From a checkpoint of a small mixture-of-experts model trained on Wikipedia: 16 empty slots to pick.
Below are experts of layer 4 (counted from 0) of a mixture-of-experts language model. Rows are named router (the router's row for the expert), gate (a neuron's input weights, with its number), up (a neuron's input weights, with its number) and show model dimensions 0-191. Each number is 128 + 24 x the weight over its row's rms, rounded and kept within 0 to 255. Numbers have three digits each.
After each expert's rows: a language model's description of what the expert responds to. This comes from a sample of Wikipedia text that the model never trained on.

# expert 61
router:115124155105143125165103090150148158134106138156106109157164109153110084111129181118103153135116124107064099121115111106163107145138138142156090137151111125090130142124149151167104112145122158110125112183122086154171172137131106127125173124124130134134145137163187148143172109084106130160153127116107149186162095140114126138136160133082132142133080080138168128105109082145132120102133130119136153124148121194150114127107148151115154133170107124101130127103080109129137148127152162114147121144122106141136124119124109094129139121125078123145148141108153120149097131151100136132
gate0:114145167155098129156116098140131122160103136152146122192111104127112117139093126130106110089114146127115155100114144097149096124098138112150118164095117130104128143145102161162128146149104114176120205103107156144103074119135126120172150148108114122121144147129122143126159161122073102106086085131146120155103151159143130122106117134116141141140094169096145092137106110116091172137121121097070126096118141112144060137110156152114128123105118099111127118096113148120145142158138132158084115139146129136140141130124152085131142122152113112133178138135131146080152182109141142141
up0:121129127151114135105107126103131139095136142167093107130144116130146080156127127105126115149128112087148137151097104110170121152120135111109119145129118086114145101137094103116156133087101090165094140124201137124141107121131126166110103120136125150124134115119140125150102140117145136092075156117095144068169206135149110148107126121082145139129142158110163129128091141120132118132094132128132113157141129178086150166098132159130139141154168110147142103102101116150157080099089107141097104156109091149154155146164110118124154096123163094099145137108128158134122124121145169157
gate1:086161129119164106118136103131125145141126102124113126138124108146164121177124143123124185122155104107136168114111100149116161113080116159116131113121127137130111140121111112151126118139127157126145154125098105190107084089132151131146119117163147099126119148153127144126108139093094146074135133134103139151120135099110198126139121114103119097125133125153131160126157079143104131094106126130105139148111180120087099105132093082130130079134153147107097142095161082088157124129161096152140088128067121111103163152131118060147120110146136151142115119118105130131090113089122108117
up1:125124159125115152166160151138087148131123112136111134152124126139127106081154140105123184134127090113122128148144153161119167128086145109169097096140135139112135121126155121103155148167126070155119125116137137147161111113124090140102130115102128139139123118142164144159113184135107080119125132155121119135143107104129086136149157114134134138125087090171109136123100125111107131125106146150110147103144139074148111139168132110106113124140107135118132107111116155088134153154121156127088158158141165135113103124160109116183150147098179075149106141076131130062112073148127170153
Opening syllables of proper names, especially surnames and foreign names, plus the prefix con, such as Har, Kar, Bar, Alb-ar, Nic-ar-agua.

# expert 36
router:157102145119150132111114182120116134115135152105131126114154119152119073109148166155078168145111136146147111120116143163153121119148111144167111158155180120123119146125142160210110151121108109157153127080119142120133112139131159150071109143150111116135120107130104119095191105131112130145145130102164150106154098134107133143181081108124086110123164081107138110130153124142150104123079121096136114153140150144167141136120106142153104114136137138144147097096098122105119134126122129075147115124127116150148087106138136100145121092113108125112097134099162083177121128143116098150
gate0:080141137119139150141116095138160105109116115131120112161110098149128097103148170157167152117167079098123140134158118129090105097119080143155132156119136071108121086115125113109129149142070135127111118140148135156112131108136150178145127133095136137139110112141164124160077147128119108137149133114121145116161165122174137150084096110123125131130127110131094110107117110196095154137129141109189131099105108137149119140112101133146121122152093097120111091168149150140145113106153104128101132140098178089137104123171114097119159101108134088166104116119153126156092148108150121112
up0:114115133135124142109139173166093111130132129146139157127189121110104132127168115123104137133125076141116187128074136157089135090150144119123123173134132113147150127136149144147127142134155158127162167121098120165126145147095126131161112155131160129126139121137122188197137123129108123122106112113094120107101104109104149105154139075140131166164120134160148124144115130090127087118136093128107108129097138158137163120104158145137124090162114127172137114114159182082121120138055135126149135114126153124156106148090130135109099117136156187119139119141090138144136168138130129150
gate1:094149102109117158123119138126145152129121140122114121128123094130143129137154123130144121163131125161148158120138141072125130155084160117135110113152098143114135129137133134128145116137064136144125126158143140123128101139098112127127150119113202184150101117146157183122086139126123093103132161076112120102144123143127123158128122126091135126170121109080087126115155172126134121082092118095094195104159140163120101129114138154141141094144100156164139137164132134109140144104081080138073161102130134111163106174122127126142110114129156137173168128127116167166119144103132128117
up1:110163152124121178089118106129101128189105136170116144123147099152111111124145172132132150136158129122107158118134143063145145107116103116180091143104130103111137133136160180155163161104155091110122091129145170117089144124124125117116134153148105164162160097134119118113099112102088136126137139120126148101132121146175115140108138179120131128128137118140113144137168127117136117137143112127168148131104134109175119128129141127167121148091074125101138130162078096128211146079138108128090133126111164140123095120121122106121102122118144143111134112155117086121105153119098147161
Proper-name words in sports teams, leagues and political parties, such as Canadiens, Labour, Liberal, National, Universitatea.

# expert 62
router:066132145130168114104165133142157100153124113121128160107121145108135125118163094100090165170160135180097098147165136135124130098136158129110170097089104104100100088143183122091155127115113131138122087108133122113074119128136145084118129148120119153119102152148135102153085144127142121091122125127119122134109153113149142116145137106146116135153164103071096129136134166112122115068137127095146096145133130159114099103134147125124165110089098135170094159153138124122085141174133100178129143156089153144086141110129117143144123158129100108114129156131145112150154142139153121130
gate0:129148180128142130128134134149137143072189092114119105113100117121128139158126127122119128158107107142126113113120181115142152142112123143149123148191080133112158120100105142151120078128135111108143104113120157142130127138122110142131115168145130155131118175175110127135109115126131159139115168161100180153124123137191124190146125131126082104121135146121112162174127121091091154119154172100130118103110128099101104167086116131094135125135103149133143181100098105125100113139108128163118110122149132120171126135126132157139135077124139139123117104156167087117121138166089169147
up0:123137073114138128110117122130138124139104143158102107148144141156116122170146144160103137106150132141105118136137078095140098115126119093132100099091150154124102147140134127145114175102124133114121136154149092177124118107123154147077118125118132124126155088102177138137108131155133083127158075119125083111149146130097123079116120110141145165192111094122157131108116105175162131129089104159119162130146079178127143122159148137179150136109144087105164082153166148131120123122146124093136130138134117148119131128140115139150127191158118119125174131105097169152096117126146136139
gate1:119158154129123130082089122140161107112092099148159055142101116078123115112116160113136101137087076080137110139090151139163086114102071156143121118109098126148153153172129106125110123125138108140134137155145149144130121132141182118111141144146104090121115122153097111110141139154133156165113150126148108138133131123183113106087103108120112116109139115169121161148138132133143092119137147125154093098160130116117155134115100144141120089131111150151122160134146120120124154127119127153111083119141117146112132165141137087111110116143132218100142098170120087107135174120143125136
up1:139097107162112138113125115127134104096103099105161060171106144094155133098114123148112094116141117106134142139122132167115177124103150182146116121141119116104131142121116141096141107113102112123160127105150130121090126127103184102144157114126126128118114110191170133119129116122095088143116175096127078094121145118114126112126137090109182134147145128171114114096126168128135131139101205138138131140150137085099135158112124151151093091130090155151095100145077139108122110126150138119111150145127126129121138149110120062111102170116136133124137123142129105176146112106115098134
Dashes, pipes and copulas (is, was, became) right after a name or title, as in "Lab – Opened", "District | Cuero".

# expert 29
router:126136137137152119152123123129104149102097101114099147108128123137135101109147122084088106123131110109140122146118110175077127138166140108140127134121073154186117136131099094127128127134178067141077167122121113153142158093148139133127144146125152103132111127147112141126147135157169093133102143128115099101107152151141125122122131121065133100111107152139118111121138137105151156116092157142119176122154146112103164172104117144160070125172114110143096152146145130134136119109109094182094120087127173111177130124114169112139160127115127162132147146106198143130126123100154113146
gate1:107137113147122138134120148142145150093097131157134108168120116113139100118124106186181118078131141127105122140157129113169127127098117170150127119145180136117140128145128142118142140133125141084128083126140100110148103143108071127121107130161144100112139150126148097163114136107059098132108112154130119109146138101152087148109118128142171113125132134149130110126128145140128131081127119106126161102132174124074150141155128130151101157147174140108152119080144169107120159078113111164110174070141115114123117163146102114144123093182101087097108167166150100138123131142138134132
up1:134160112147114128068144128125146129089126146115154153075127157141106128128109087147123193129134139134143148145141108133136170117115168165113133107070156154093122100123079139103127131103119106172104117094143145147111128131103105067173145153149127129125107145097145118106149157149068111126099107127147103147135149116162139156110159128104135109137131132132095097127135132098113125094141124142142122195142136122129142077165122099126127138093099137125114132145128149111098132101136113141072126114149122172150118098120207141084111104119094115103135143155150137126159145115118153130
gate2:126136112104086145096094171117158163112158124135114161114137141127089114135132125128129142097098116141167150150102119127144133141126162125120147111072125090077124120066143171118131133188111134104133138087115116116066181144090124161124189124152159124104106126178094114115129105139110163118170113115111120096102075141086145132137143152136111132117136131126128099118123149119136099117139073114144129134136133146115106136145081092141142093114110139127160118121130103095126135182161128105115161126140133128104105118155143124167094080105130116139098137140086110090106125122132107129
up2:124085143126105106175095171131137130094132132197141126141142148155109099162117117114136135109139115104125163154140116131116163155136164150098124126066118120123119134141106108097137126181137112120097130107127112163073119083168129136110110097148152123128124148138113151088128069158140137101109142119096155157105143124121112118132177127122145130115131136113084110114098115140101110111118138179112133163136139122104145137132164131148114128157168147143113152122119149102129126134133060096126125090168132146138113147099131113125139073120118130162147185107089181138131165127135115183
Adverbs and pronouns such as also, it, him, only, -ly endings, plus years or countries closing a prepositional phrase: in 1916, States.

# expert 16
router:104114132137173158157128120118100115141132138132138168102126140158130172148122159136148142108130120141119102100121124169093149137149096113159157129107130109135133164117072079154149147091116117147114143128161129137116129120123153140033128110101157111111123129120077122155130121144149093136122087137111130154139141116109112083122130114126139139116128107100123124137096123110142147161111110182141129098109178157159156121136105118132142163117121101170129087175140099160175155134104119149121122124113153119088145127142186151095165134111152105144127113086091135143178112152139174157
gate1:093160108107130170143122112128143102129120113144157126122109106107130122141116135124134092095098148124118199150072132098110071145121153107109133137104121128160153109096104130132133123115095135104138113103114172131133147091129111151134121172135119135121117153171112092136123161128104107130123118065119111112106061127171164093119155145167141119148120158120130127135140147141170167108117164135128144098100140100107107138123121149159113093152136141145093105142142170145114150100139041081091152105109130100103091138120117114130121126106119100123098139166128157112133134131145158083
up1:132146162132135133119132118170125123126162107109167126108143152149146155102150161151119107132160134123131131111124150129115169120112108152116134097179102118102137095108118114088110104153162097154111111143117114073131103133122131180166150115096158114126125092103111144090176150108123154092137140154117140102145157157123143132148132081138111178116110140099133158178090145151124086102178133116101118155150098117108146166061119124077164121126138140105097147120124073141108170128148160112153125168111134149145118153099124118158138109131149098120135139118172113100096144107095136121
gate2:108120107165131110122127134118141155174145127138165143117097163144151157142106123044114127116123094134152154119118092111135164123129139144120155128104124165118163126113114110152126123138120091127150139081130149165142182128118106204130127149109117103139144113112143144118119093161127115108175145105181132119138155109142162147107143120140105154160141143134129116113171141122098143126099125091147113075172131106119154106145136160108139123103110131182120125133090136113147159145099154163130078127117132182138169116137178118112116124133162136140137108158139089131129172091085108128
up2:142125133166188143161124139080148141129123102084133134129134142156122131133185105100122135152129124144157123108110120118092146144104137118166134148076124190100101132166109120142138132123114091122151145145143126134089120113151150174139125141162139088127112096117146139102111129127082148087140119111151109123145085088088145091147115112197149111138139157126118134151124129129124116133096092115157120118169147155144156094155082166157119150089136114126149122156185164115148153107095158117111126113101146140178155174146122140127128163113113117163170116141121149153128135097136129140
Articles and possessive determiners starting a noun phrase, especially "is the" before ordinals in lead sentences, plus his, its, their.

# expert 55
router:141126113086142092114121099116110104120099139138147169174119135165100131120153080135141146102160120106175124108114151120115119142146150100127142134112101160124135118134109110088153190117163128137118127130112111128105124114138162095109117133151143121121080174148108142135093128150135147127182099099093087139132150124110106104165135102193104166139155115096130128132132152114170095104091130133118140112152148110083131142077172142130127129126101148122139153156128119151127136107102104110116174097113129096147138159119127149134124131112140168143172120112145182114190164079131143156
gate1:163163105141183121127163125201120129137131064124125141146120139106111135121122152171143151143126117118125114116129133125120133102109093121088167125120106104130087169173133121112106119153108113150121106109134164175163120147129174165119116159130133133110136135045132158162094128156094145117149136132138110168129085107147151105138104144100153142137134160134123116145116116100108133170110095136121121147113113156153134131133104131113136123092096093173114136169148156143122124108103116174150108174132150103165138121165170119139118145112152119150158132113076140170104147139153153137
up1:151149152127193132146144126196099102074155080071103127113111101156111095171128135143138148170112147125123145162146163122132129110152104122106130092132153142154088118137157129105126104167158154135191102099126144123123111085124124115120147155141118134119167133132147095135107101203137152131106145126109099150101082113153146157118119113100144142153150145141107137101145129178104154110125065148129114128120106125160123138135144120132116163159116104124133095145152122119146094146125153167115118160108133115141088092148162097124125150155135138110124144122119137122096140141137093148
gate2:126173095123096107163088143094132130171125150136137136169176113096144124161140121107081093127127186082141090134124096119140111104152105137127149123120127086141125150134138114137130132118129090113090126124149092115124102148134164117136120125136137083156137092124061148110134116085157091159136105169118161171115143162156111060079133166113122126134119117127128123123141125145142086144148109146112169140092130115126123130161121113120153109132161129147142118110092114176158119109167147110125083109124124130124131118121154133064083118158135126124093136179110130153131109122124142126
up2:118169146118114120161109121115102133153105163117099079121135038173145084090158110111085127141124149161146113100149128114121128123122130087170113138181151122155125086100127155110144119128139126132154097138137149101185103070089134097151100099143180165131110184166112115143092136106136129101119133118152143120085110107124135117163101106104125102168137086117137156111115119173155111114080112141130104116122140145118173099143144120155120168140118129099110135121148130100145106125096125107137149125109132144152133151120084129138103118132108156151124139118132127110159137120119146135
Commas and words in bio openings and infoboxes about birth, death, age and place, such as born, age, Born, the comma after a birthplace.

# expert 6
router:175131123120142080140126112133130138141159134106115134114114160133122123130135092091133159127122116075174135152121136153132130144154116099135149142047094150140160116129112117081159136147135132151117100127117100133116173124151126124155153107135156122130071148151141157138144118109173107126125115084105141154073132107146132151111124133153074149124130074127101136083164134156147147125140157142127128081113148105144169128172170098147077159137101138117119135134117090100157095130128106140141122102135133106089103145130142101117107087130103174139177110120160091109136145123121116165
gate1:128158190170108168139157125113160150156111161149077099118151121094129122168107139133131098157114149114128107096155115140129115138105109107136125115128155140099086139115179148145126089152154111109080144123144180158167089112139179119118104106156148167146171123110126154182112116108126091115146127122108103149116128110131139114122151098129149169165124119108123120103126138144118118162124105107108142106112099151116130123160144143130155119093100121162125112130134127124120121151098075125103098181104101181146118108097111134157138139099155105186124137137103105112111106145153145171
up1:151138097159116096138109142157125138119147141138178132174113134098114105100169137110112142128142097114150126152083149115142155139128143134106125154132132098127155145143085117134124159106146151175160130167115110152121169187121091098098135142111131109117125135120142131082158138141149166130073130109145167153124138114110088168141141157118106096133105129159101108132128092103085156099157171160129098160153196135100140139120139136138118063167148128118123124137116182148128097123113168150163163128165158160148117108107124139114123149135133125137121125104118162162117160143093133130
gate2:116138162110062144149131124153155136124145160156115159096112098107106147129170152126148151107103153116127134150142081147096115144083134150110107116154121146172137104103127112133127102194107107114125131113088168114139126164100143114137107128120142115162138099122078173106174118096131112128104130132135177085123116156093176130136164153102152094122106132124188123138140122151146163125143166114127114116140102108113119133104133113089139120105157148121111097054114124107082148132112138130127128130105111156137116081155116134143090135150132126143088107081105133155138138106165131105
up2:114093061142096124125139151099141144071094100103151125155120159113133136114096123155092132121176132136084115116149137118188143096165108112107103125129133108139145139115117121140112120123141145139102120137182087155082105105141148111138129105103115127114130128099143131127133189115087104117185150070131124102141145151153137162123125127134106136107117127076123134096116156122083159142122156176133095155140112107116138074147151153108138127145102094152110153127092095152153123130141111133121155161138104137156103106117168123142195121139139125138120122087133112133124106161106154138
Commas, and, and relative or auxiliary words joining clauses in narrative prose, such as who, which, that, had, would.

# expert 0
router:133112129168130140135089095177109147092122147151150121132144135141094140129075159120121109118156134143134150098122141111135142131086069140140090122118128112112102165119116156167127098142110151122185147132140123133096093139147109127097092119175118136128132094069106122138133143148121164146160128125148110145143106127133180098109130131106150123158128131093163148097132105131144141179114149128125171137114088139093108105102136134106161155069155154121126090115175175139112120148108133137103113099124094175136134129122139189099112105135129138097155176155102096114126114150113156147
gate0:150154184120138120094109085137179105142139137140113134141158143137155142127132147156150122114142086140114064152099092139095143109110154145106151129132160119130143141138110110145133135121152136120119162149138137115142105120177099151131130112140104128123129119139113091096166091126156132119105141124150113170105148120110125125133103114092139130114136124125127141165113119133159157139098156139143136119139108163116172153137115110129119149163088131091142152132091110148143142156183126144131152142146105144122062086113123116104150135133090135077144107164211051090129123080099147122
up0:120134165112115109126112124172113077154149101137119077071116126121143119145083112182158110120101165168140090138136151109145140104151119151101101171111138112103156109106119141165125130137144152121117081131098140125138160134104133111114129143118166134123092127112138140147135100139107131133093117125096094123108094131152120103120124136117102133093114112096146124146109149112061155119117129107141150075138111126129174092143095126146145116150171103089115131089156130205119101138127136093156128124103101138113109129104114132129140155076140176150133157097155146096120163149085128139
gate1:110126089114151165164092190153144085140136113123139096089097108113142131161137119107102110126144087169108144108134091121111109141110169124130107129152109136158118136123108047139130109155120128107129070105148087151144120084101133113134132155160132134141152161124192075140083113147125114161160174112104116108131132111130104111135120170100111111104133147121122107130146152139146117126138070124122091112138123153147165126139137128116147130108136140167108141104131141150112099156134090141138160141145149128130154140094167126121136141120101086161170129106117080170116137147131121162
up1:108125183126097144111140116108102175128137103151129139162080099127114154112103092130124113148122182102100105153110161142143162098146129091140114121112150121087134149112133141121115152117157121131116078139122159176145160153160183113146158113090156124127103131143149153117127121120161126073109089131128115120118113144132154168148140110137152157122133105144139147117111150152113110109139130146130129140108082107116110148148112091184131104158140087089083129148103097092117108115164107107136137100133118133152110136122149092129165157157150181114093113125116139084115127077179103118
Field names and their word pieces in infobox and taxobox lines after a dash, such as Date, Genus, Occupation, Position.

# expert 44
router:112109145107120115133153088115151142115139150128109126150117166127113156131145097131150178137125108070154153149114115149130105156151107122134139116086088137121162096122146100102159136167143117126122081130125090121118161112111157111148132106130144088145075137161106142147165087116132104142100123103097145124098106110126141127106127115144101140127101076135113153099165148164154162138132169145134107043106172138176165138159142110127101146135129126129088138144118103106137097138110095129151113112147102103101068125122136121102112083112128144131122133112175086107138134120116100172
gate1:091133147119144103101159100141163117105127123144129154178106131144138161120142124102087127160108130161145093111143116135123125120140113104103166123145162106155141119102127107141124116127105124103187126094146144173104115106173143109140121151144137136127120161145122131154094113138120098106144121155122057143144115097194103135112126151103131110163173146117156115130142135099136099126144113160130054117168123140149111060110074102150126117143135153149165085148144121149083131104102126120126117120126139088134130087141153124155078156138128104131144141141149121102134179150103157122
up1:136127143141130153167132159109102148167113108131132100138151142141122179136121122157170129109119120151143104089097148126160106110182138120146137099124121121111159114147141134108123092107156106121094117093174112114146148156117083136103176131113128131114155117111137111128148131112106131147178129139119145077145150144108131145066102123097109152089143133147105121116097134153103130058136124124139141125121122188126133197139103156147132119129118138120112123107131070174144163123148105124134127157142057166153143143113121142116150107118128116135079080191114097136114103129131119133
gate2:108149154167100078112147106111119079127116136127119126116098109114062060152095126137133135130121144104134113146144103105116117119137154129091183152101208134134105154160124134137127148098129130089114177173172147095135105118101149120107153092117106110110135124104173157093131155134139141129130104105122090127142122113100098134116149154094148153089074135095126129108127114123088149142107094134105106129096112147136124145130097148122100125092185161089156152104148139130141123141150118133099106111107137111103137144135142142136121142138162116130129172139115119092133113165084121131
up2:107120172118130093113154116147141094097105074126066086126148156091110127102117117122169138100130130139113114144130129148114093091140142109123146124105144162154119106137144105107143170168104110066128149143151116130127116102086104135089136130137140095098113115126125137105194132133094092120163135129139144083125108137145169136116147136136128113099097165124124148142164126151095145146108136127092151114098134093155128152097154156102098147145123187122147151123110166122112124169150134092119120130112137122083136138123130129177123096099133138103124169106153124087123069099091146138
Connectives and auxiliaries in running prose: and, to, or, but, would, can, may, who, plus clause-joining commas.

# expert 27
router:084161122127155100135122118104111093105173134114128106128136092122125161112147105103112178146126140138145128152127130155137138151135183124121155128143141117086117128135146132119170113110118161124123104129108091129101114068128110114136117153139134112133087107143112102120156154143127171135095161125115118150127127095129147095156109128142147157121172100108099114165124103107165156116133151124163142162163117139090157127134165124130164117097118124133119172145101128128113093185113131181180143183098126135097117159123090194141124093131082084107146132123080124133151135103121096105
gate1:095071127179158092123132127135162125114170111166144139138144134147140068123079176101121122143095143105160118156111129145107102082131121126093129086086094127128113093097089138138122111150126142110110133098133143171137142124113140164101116161099152138104132176164078106133159129150106123145163135141109130135120122141136145116129108167138089119143161143114105143132142109121079113124092095091142148123125105108133091146088069140121138113113120106153174138114093138128106153137136144153123078128143105092109140138147124141125096110127147149137092135182110098093123103128101135156
up1:141107102154103114117135138142150070115123144114144127132105136098152104120106146115135141158112101122096081155143146169129118113153141109124141164082122147115113122166109139139130115115145136149078087072125135173135097126113121141103123108099150158122107180183115126127104151117117131074155128138127100104111109186138162108134134155134135131118159133118115135115068152160086109059132096167159142121114102079143154145122115127155118089140135101112135089127106134134145114131132103141071126135135091082119134131165103107109139125125124142154166115121098133136128150136136159191
gate2:136146188141126098110159112175129116125114130108140137087138130079118121148080130135150133119075143141099130157090093122101151136125112128138126123138147146169125147084097079147122098111153101101106108154151085132123114087123147123151144124078155153114120123102144104075121170126135116100172119131159133171146148149121159132126172124122139139141107105163167129147150129119093123132149157144122124120171133128125183134107170086110144128137129165141112121132164137126143109128126149135137131108108098167108122126120151134098113131145174133146080140138130192101131103136127193173
up2:117093116114119110120111091139167139141155146128149138102128103116159128134169134175130116106174134140171144125141128116139151095157141151120125156131124097100147095113148150096126179149192103171171172109095122133153126165131166112128111175107102104102137116145133119149127124143113145179089141115096106080180116162158104120130097175108133147098140148086134114103102103138146106178099105147081150116147129104144075124080137124135099087130121112129142109128107117101151116133135142114107160142137125104088118111166103109143120151140095138112128112093133093141117119114155125121
Pipes opening or separating cells in wiki tables, plus semicolons and bullets in lists, e.g. filmography rows and asteroid discovery tables.

# expert 32
router:145170122127136170092150176131140095104125166147093184148152150117096159122102120157062119114156138113114115116107126140174150125114161155097149152126137114169132105143130137098158155124118126132102151136098110147148098149111124099139134090110147140151099188109140100118129167126106147144131110144140124140135107141090125073119152123124092150155108138138113145126117135124119154113143096142125129136150148142119160101158128152143216103117144138140144170100132116149154146150120126127184118149115131150085133172102133134109099133165122112095096110180119147112177129096117115144
gate1:155117083143092116115112110163092107162152141157138144135131081142108140132118141111148150178143097104115140126119166127082184101128136141131077105104128110115145143135088124120123090125138071138191131141104149154140109137118159174116074171157123079130137140112101108123130153114097122150118119173122118117143149068155185118119134190154149122165121142095112107122125168101135149169123140124133135134104150163135148109096190145090114125116133141124139141117149124140142171104148156143119152091104132123122125089126113145117081113106111153141121116131153135128125142140129137126
up1:099143108141182131160145135133121129104122165109150144103114079088099140153151121117113097120140115139126095104095109117106166108099123090126103172125118130154145127125129084134126114131128151130171125158143142103094139147151132101141140138116203132133094125131099131137075097105119100167077140107144176139115108139133111148130173137148148164145099130111120127089200150132117128172117137105116112125139149128120128134146116088138137160113154132097118130079170141176143108079106140144153178106167108114113103070147104140136145121146136145161124148110089134142130138133123159124
gate2:084162162116075147117106135140125135124107112110114104118125090132145106103122126144133090100148175103142111144136121114101118161110119157110122112190081135117147151149152087139122084104191125149146102146134170107154134131125124133157132119133136082131104123142117122133128129118131150133162163128108114121118161122129158159142168134142129105179116102106177101119099106115148114105148176126126096147065115149150186108125118132105118139161156168086066127109130139136159118092100117087133110121088125130139117088106125169139104118152122138121136129159178155130126149098134154121
up2:133127146120116127115109118113137140115121165151082099167135094059131145175124123104179136122096158114091130150135113125078162102096112148140122147133109132125134207173163114146127128164092142170115178142093164165137143128128152129122197156130131105065149082134136121094134149128130159144104086128131139134143164131130127140114146155148112091097134138084136111136119129130109124137119126149104144134126122085077126147099136112159105129150124120142095110132092125126116098116149086138115167142121144071136124091151143157139141133128127126153129108144119119127122143127105177110
Pipe separators after numbers in sports results and standings tables, plus month names in dates like "14 September 1953".

# expert 13
router:101128149142136115136156134110127112131126137096115148131154155137106165135165091160157140149188123132113143078127139142127151143094161162147118107169143128098155114130200166121135159129119152094123092134107106116120124112110114135100108122097127130113092127079132147159111092108148137164111155181097080113119135106146130118173137085169110157164159094114100130142121133122110142111136158141124093157161146128096115088165150088102182111112093164135130118149131103133117105178133129148150158153111122128107140129132126107113128148158103090170128178112117127121169130140107118148
gate2:132111154124146126162131145091150152128126152118150127114149141134101158120113124101144077157116100090126134139103134123146121153117135138122142143145120086142102111093130161131126112161151079167140137142134182120132143147097092134097176110136132104132129131135073056134177116140142137140157151141128123107105131108149121097115173114107085101153113144145076154087116121192112075134110132153135144110099132137133149179147095052102131099121133106111117105115135111129117139141094136133120103166081113154119160116132142113095116113146143131168133105133134130182124158154128154157
up2:138144109158122130135181126158129145102115124125095096088107172141156123107136114117145145155117071164184155115151106091162135080166102107151125121145144131148129161124122157137124142104153180134110135145128130143130122154194130131129138113102133144105128164129113140118170101115108107145126147120149108129103116101121124159099090127122135172116109199114126081136132162072137131121154127124148100123155127135129161082107108100156144157085148129122131142130141143132142123128132129094150090131148067141140136140125088058100151108113115121120060124118107115110128137132144101140
gate3:145130135130121125165115161142100138139169146149109090111095108116145108169138135100088133125123150159156101154177100148139130154144117089094104102156135133120147106097134107143123085146123101091141096128130083146108137132081177127111126131150158154135105133148128190122079162136120118079144160087126151122116089134167134121124106086068129132119133112142118126112132131154109163127110160086115159150095103115100152100132168161151142179113105136157124161121110119121165150107094111120136153137119119165135097109107096134153126132096168134140139089087135163128118129111115162142
up3:170081162182117138169120140154114118151106136122131161169155114115136087091113142132128140101144094108091156134156130116134109121121114122112169150094140120133136114132143069185122117131122173202119116141135139131197127135132082120124122078141119131139174134144120139148129155136133113139149083137146115132142132131091110129131148091149132120136114148108156130101094110118131104100118095123151152150140117114128147161164120133094151159199128114132129127130131077125112116118134097174077096126165101177148157110123154151142140125120157113137099135127112135085129153128092136145
Separators in tables, match reports and infobox lists, such as pipes, colons after team names, semicolons, dashes, equals signs.

# expert 9
router:125111169155106155094137130128086093139135127126141130112077145155119089133109101092152108120093147127093141114145148134144111131121077100149133098146084121131136165134129143127124151132149126141112103128116140146109141161110114135132149100142116137130184098126121110090093142146127128136136143087116139114136099161135166109129121135120138081117170162160139153120144148127149138131144163112092181146125175121061131078087144122137099126085122137094145146071151159076102147120120128164161083083133093139137146134130103086120105102156127169135109113122085130157135130127164128090
gate1:100162128098117137093076136087154124155121086105110128149153104094089079156150156108101176111106105127153144126114107148120106123136150125131137075114112145085132095173120147141126089109129125089125133115137116143106068139110135087096147142139141142181135101140098158141164112132106133089109159132092167119136122111133155203122178078096119099135157104128093125117167163100094149200140135139143122112111127135113114172166109125144121144152123096114134146124127120113116134120107136135116124145124103175130095113137141133105135140121084118117132136134103111130145140145111120120
up1:129119121138132154101111123135158129136093111115117104100127063106154132117167161123182124154124158145144116137111142112121136104106134145116126150116069127156120120124137163144121131110110087081147163121121143175137115149135155157105136147105133121161097138130114141119150096117167170153094162140115129119120155140172124123173138108142123125088162127118185177124141121114140124104126140187169151121154122184105085144122168114132127080138197099180143118128119088135134142186135137126134116164105127125117104116104136122103132143110109136154087120144129136163106144117099118085
gate2:098141123134126145149104130138132114140134110119100134101123105118108156130154171107141171126117132125146112126095134126106096119141137141152118139142154152129106101136128122157128149119072155112116138138164089122142164134137138144085136152136161114111092148134119139131115072168151105136087101112113130129111194171109072133114127169091104141106140124138095121172131159062116087169138130156106118149149115139182099165152119121126137110166143106144100131128126126182145142137123142125123108144146120116144137104182184157146161101140147140135127090125194106089134072136103130137
up2:163116117118125106138128166114143162134128135134104163126145117135103134129127114165095140142156144128156125093147122118115141116135179153096064144158126139142166130129149138137102134140146139157123138138109137144115094105119129140143134131114168106145096146100108142158114176108132164128165097124129087163143126122099140108159139190135121155152140120124110078096119116095160130126140108077118099151119130152122156090118128138115147103167129106144163139146121132153149145142104158086107138140183121158101156079073124126112138148133057110146116143110072148138109155172175133175
Abstract nouns and their suffix pieces after his, the or its, e.g. liberation, introduction, development, election, role.

# expert 23
router:096110136105124108157105135120118128115104096131157142128125150169133085125129124115099132098156116156095164139111125129091136120143158141131155123128055139160148138126081097102116120115164078147125151123156148127128093120156167141134129157087158138112126115126047143096141168153120101090116123109087074112164165144111100151110163149110153132127115150117096124138094151100131155132127128115130137126113167126089161130117122119131220141160141133127122154155137135150112141089135094131139134084136152141177153133097145133111149119091112142139113137119164163130147104118139134150
gate0:157120136135121142124113166143107122137130145117124120135072090098086107114095158127132117148099133150099119174072139127121166131115124173132119091121136132148120127139118150154103157119169132132131118167126154134110128098139182133135147120110140081136133125130126111145144148113124149142114118103108143101159099114149162141143151151123125097126105138078209100139131102136157154111138152117149178146119115182150129090122104104128127119131136107141162080112142115135122140169108106136164149128090107069132135132139108143176075152121155164111086111113141130073133179140138131084
up0:096119120103165104100147068131146100134131133127133147152139146110153160163136100152150111100198131117141114085160139126130123151155126103099120144159105078098121112132153155153126131147133113128168147079102137119100139148095089134125109142109124128099156129070128118109119129104093154178160100123161090128137145104137142103098129127178101160138131119141100141104140087118115083129123094108100109111132135083109135151117154139097154106114131159146126153159112109129130103126121164165100119130143133133124147111120156137065161081140131095106151123162123158147107082138087157131
gate1:112171132118118152114137134124132118148125131132166093115152135164160161084119124102134111124112098113119122179133149108158161139110107117153157163167096138157081097138141139134131131139132143117122152170107132117168147074136101150131138122148153139157098122142092136151119125154179160134184142131158118155139118104111156132129128129131104132164096148139107153108144095124130146121085179078090136126122142112122156102117113104114169152142061113107122123147132110131110086150138164136122127162123132139126133163107143148127142092177129181141110116122112125102141093067104101190
up1:152131117177175104178180118117118139105128108113095104099145163155117116145107143075095113116148121086167126110127120098135100127121126137115160131105113130130135094148110146128148124139135112130121149135119159118073103084137114097140128159138146133138135128132108147134075143132111168144139130118124125136142101115144124107148162086135143145116111143131080083158111058148142120165198094094131126116117152159131140132129109121130107156138158162130142121138112094149100114120127121118111093118141142135166122180125138125179097147142160117104131155210142122123152111136114070105
Final digits of years and figures, plus closing parentheses, in dates, marriage spans and money amounts: (m. 2012), 1968–1969, $42,238.